{"positions": "rope", "rope_theta": 10000.0, "tie_word_embeddings": false, "init_std_up": 0.021, "init_std_down": 0.0, "lr_mult_down": 0.7, "beta1": 0.95, "lr_head": 0.00444}
Below are experts of layer 4 (counted from 0) of a mixture-of-experts language model. Rows are named router (the router's row for the expert), gate (a neuron's input weights, with its number), up (a neuron's input weights, with its number) and show model dimensions 192-287. Each number is 500 + 25 x the weight over its row's rms, rounded and kept within 0 to 999. Numbers have three digits each.
After each expert's rows: a language model's description of what the expert responds to; "mostly gets" lists some tokens that are sent to it at least half of the time. This comes from a sample of Wikipedia text that the model never trained on.

# expert 10
router:489485538522458487478523484510471484487492465535477520519510508470536484503509524476496493510542475506494514507458499462520457507514507518494482502490501523514473509504500497521481467530523528505532486540501512476467461520493513553473472495480527439527527488538504512500507488496525471521
gate0:492486484493515519491534486456478482530541477485477502537495495477481473448477512485514509478482536479517448550509458527466497487479484505540509526535510477518517493504535489518472469495501474492482493483542490528462490498487489521539511496533488480550495481541520502451490533481448467497
up0:479522499518492501503509518519484499496477501499514480505504508502504509462498514438466529514520487540430466508456464461485512528516519479519472486486527429505507534466529512478548519490517528492474514487486523491527469509507476547544492512508498447530495550486531510516497486484494526526
Description: Colons, pipes, semicolons and dashes separating fields in infoboxes and tables, e.g. Matches played:, Density:, cells in score tables.
mostly gets: ":", " /", " the", "|", " about", "---|---|---|---|"

# expert 2
router:484515525542517496538506499466474511495481531471517508511488544528484466483496482507488470491498505548477517522530487487452531495516519457507519535505540481514562507508492470500486533522483472477485529524494438510568479529496506501511484465501504512524527491508513504517497442458498492510
gate0:486480432526496514460508499412492483525518486503449488471462455515506518469510463481504469481525481508529501463520486473549515523484486506517498539486478489468510490485528463500512520487516513532520483505486521468544508520462510470458542535529515477474505502475524524419499479485499507555
up0:514488495502492511513488500526521534492453467477492498507539518529505520527489479499468495520484503509489466484543517476503492502485481492508509451504533450521536532528494487515513487508490463520478490496475550505491503418521482503539513514550506502494444492511491488508508536505530533480
Description: Short pieces early in names and words, often after a capital piece, such as Ne-ur-ological, Ne-ar East, Sacrament-o, Ru-per-t, plus pronouns He, She.
mostly gets: " She", " Ka", " United", " He", " she", " Ha"

# expert 23
router:452488529497514531494512521481526482489522476470518528496495493486516510542503525472520486480553499475534514492492551533507531490482515485512506481473527533479501572547500471543471532510489505492503484461537535502534504520495503490521441497514519478522510475489500515485504495483504486484
gate0:487525458518474467478481488498497513457499483505483544493477479543490513495496522535512514486564470410509537482516535489514482506472510480451477478501471478504487531510480513488476526517518533512545502486496476535480494513471542515492453498504512533502479498511535501488499517509493470489
up0:540495489503516511503463493504446459495501495487492468486504498505526490527523489530506500536533507526474458503491518516496523571488468519509484495506514486459463523526474500512571492505534489461497510476476531518500498511459477525492491492544483473454499460524477530565451552513485487495
Description: Capitalised name starts such as St, New, San, John, inner pieces of foreign surnames like Kr-om-owidjojo, and initials' periods.
mostly gets: " St", " New", " ==", " John", " San", " El"

# expert 8
router:521460458480473509497524466504493463529518510480500537454499496540473493465489475530517505496442503511520463515414506492509465498503513487496514495495477461514515502495494476520525496541500564503497497536486472490505501463493533541508481480476512487518536446496546524492512543474529510517
gate0:488465481501486485500493491522485480531480531511515487465494521500523502483514512508482457498492547521515497532483493516481498497496541512506468545511484494514508494495492514513525535471463515498446510483474499481522484484430534535507526494512526494460462484504470532455508504537527455485
up0:453535516532503522488489491506530499490467450527496505515474492552505500512514536501524532518494514512495539507487494521499489523536480544492571472478545468479531505488513458486519468523513480503488470524498525508489497490532469495506494530492499487516522457499477517544521497519491549544
Description: Digits in dates, scores and table cells such as 1-1 or June 18, plus line breaks, table pipes, and the Du-ter-te piece.
mostly gets: " have", "\n", "ter", "----", " version", " Website"

# expert 19
router:517472491467541540481522474520542553499491497484507530468517539441507490483469531471491527489506483527531526505465475477479495517490461478499479488481512429522537509530485530485521558504499525514516509506464472463511490466470459517488481525474493564498463522545509499510511502468498501496
gate0:490496477506469497519520477428500540491524466517518503527492486504513511490527465494520490475569491484507477478532443517502532484520500495486506470515485530477492484488514519473474505506498483502494504488515513486468480506470525527496528495475484494497477517497491488463533525491474478494
up0:498522510451489498483501499521497497492521468512491500498458494476497476496499505492516552547499489507536503479474494545505524530441463503527526447466510534487503535466485515459502484497518502500534479482512456498514491524507483504495512511462473520463461523515463501525479533465485477491
Description: Hyphens inside compounds and bullet dashes starting list lines, such as e-VAT, E-Tribe, and infobox lines like - Succeeded by.
mostly gets: "-", "|", "In", " −", " *", "On"

# expert 18
router:473521497516505497471512477527502537492530531477543480523520492548558522524505528540516468491468524510476509478559514502492473509477508477518480493489513524483550468539480516513520511506496502505501518534484466508512477459515510479493472511554505565489493466466504484512504488489504480490
gate0:494484466515466525466507490482453531501543485480514499537509511471513509520502485513526504487565486485508472489463477490531522503477542466477542456500504480459513521515506504494524530492496483487460503491533488474522528530491524487506525497497535499494496500463451486521505466512486484514
up0:491478541489451501516495492498540508535450480506464477505488529471499465496511508529484539523492525461509500453452486487506487510474525451505506499527529518532471552453474554532538539483500492511490509499487467483552513475498480491525461511501476511492512478499520526482519482495456507492
Description: Middle pieces of foreign place and personal names like Ozark, Hämeenlinna, Rivadavia, capital name starts like G, Ka, and digits in tables.
mostly gets: " G", " Sa", " Ka", " Z", " Car", " Le"

# expert 22
router:479523512498477522479539459522511487505486506460559495511501479529461520518516478506519497521485543448508549487538490470506528476489473538515482496528504516455477497480457454518508513498548480491516445478515500466546523521513496479528492496521510508511506495529497521490488463501472506496
gate0:493513480542458490490468517493498517489501492505533515501527493490471476527545463469464497516502483534503470508498456521503542536460538483498454529467499493501463504476520522514522492495537518464507498520477486505531494521457525507467480467505522516503518492485495509505465488588465499508
up0:566511513497506499525523478528520497522532517536547500495461507499538472502506471455508481506488534520517521479492518508505494481506514446501565482498482542482487494483521523467513530494465494478474543521500500484525493512509500506540491513528447518537495512494487505496521490491446554487
Description: Individual digits in years, ISBNs, dates and measurements, e.g. 2016, 978-0, km^2, plus some mid-word syllables like Sac-ra-mento.
mostly gets: "7", "4", "2", "8", "6", "3"

# expert 11
router:535514496504485499529445488507491502542518468508493495504467513492491472485538520528504535512481454471500494485488439508509487521521574470507504485495472498510444512518537503474503513508468539556512555522509562538464492476480529505514500526501497471491504522492468495491507472508519484495
gate0:507487534520476502524511472508435500505517535466468482487539484487537481561523479492507505514440506501528506463469497523535504493474494518497515469494481474525510536509524472513482484476474499496462515511480556529496539508502474478483545500506510523491454491500533495522539444498512528476
up0:479500471442530522438538512456503483497496531498535533549524498517487486444504477483473512506504481514473517513489495494510484492510523534540505528548492516487511472479482502538479520521538502482509489458521443493516511548487549519502531500509477503507518503504473481525490490509493500465
Description: Line breaks right after == section headings == and after list items in biographies and sports careers, plus sentence-final periods.
mostly gets: "\n", " ==", "===", " film", " used", " ==="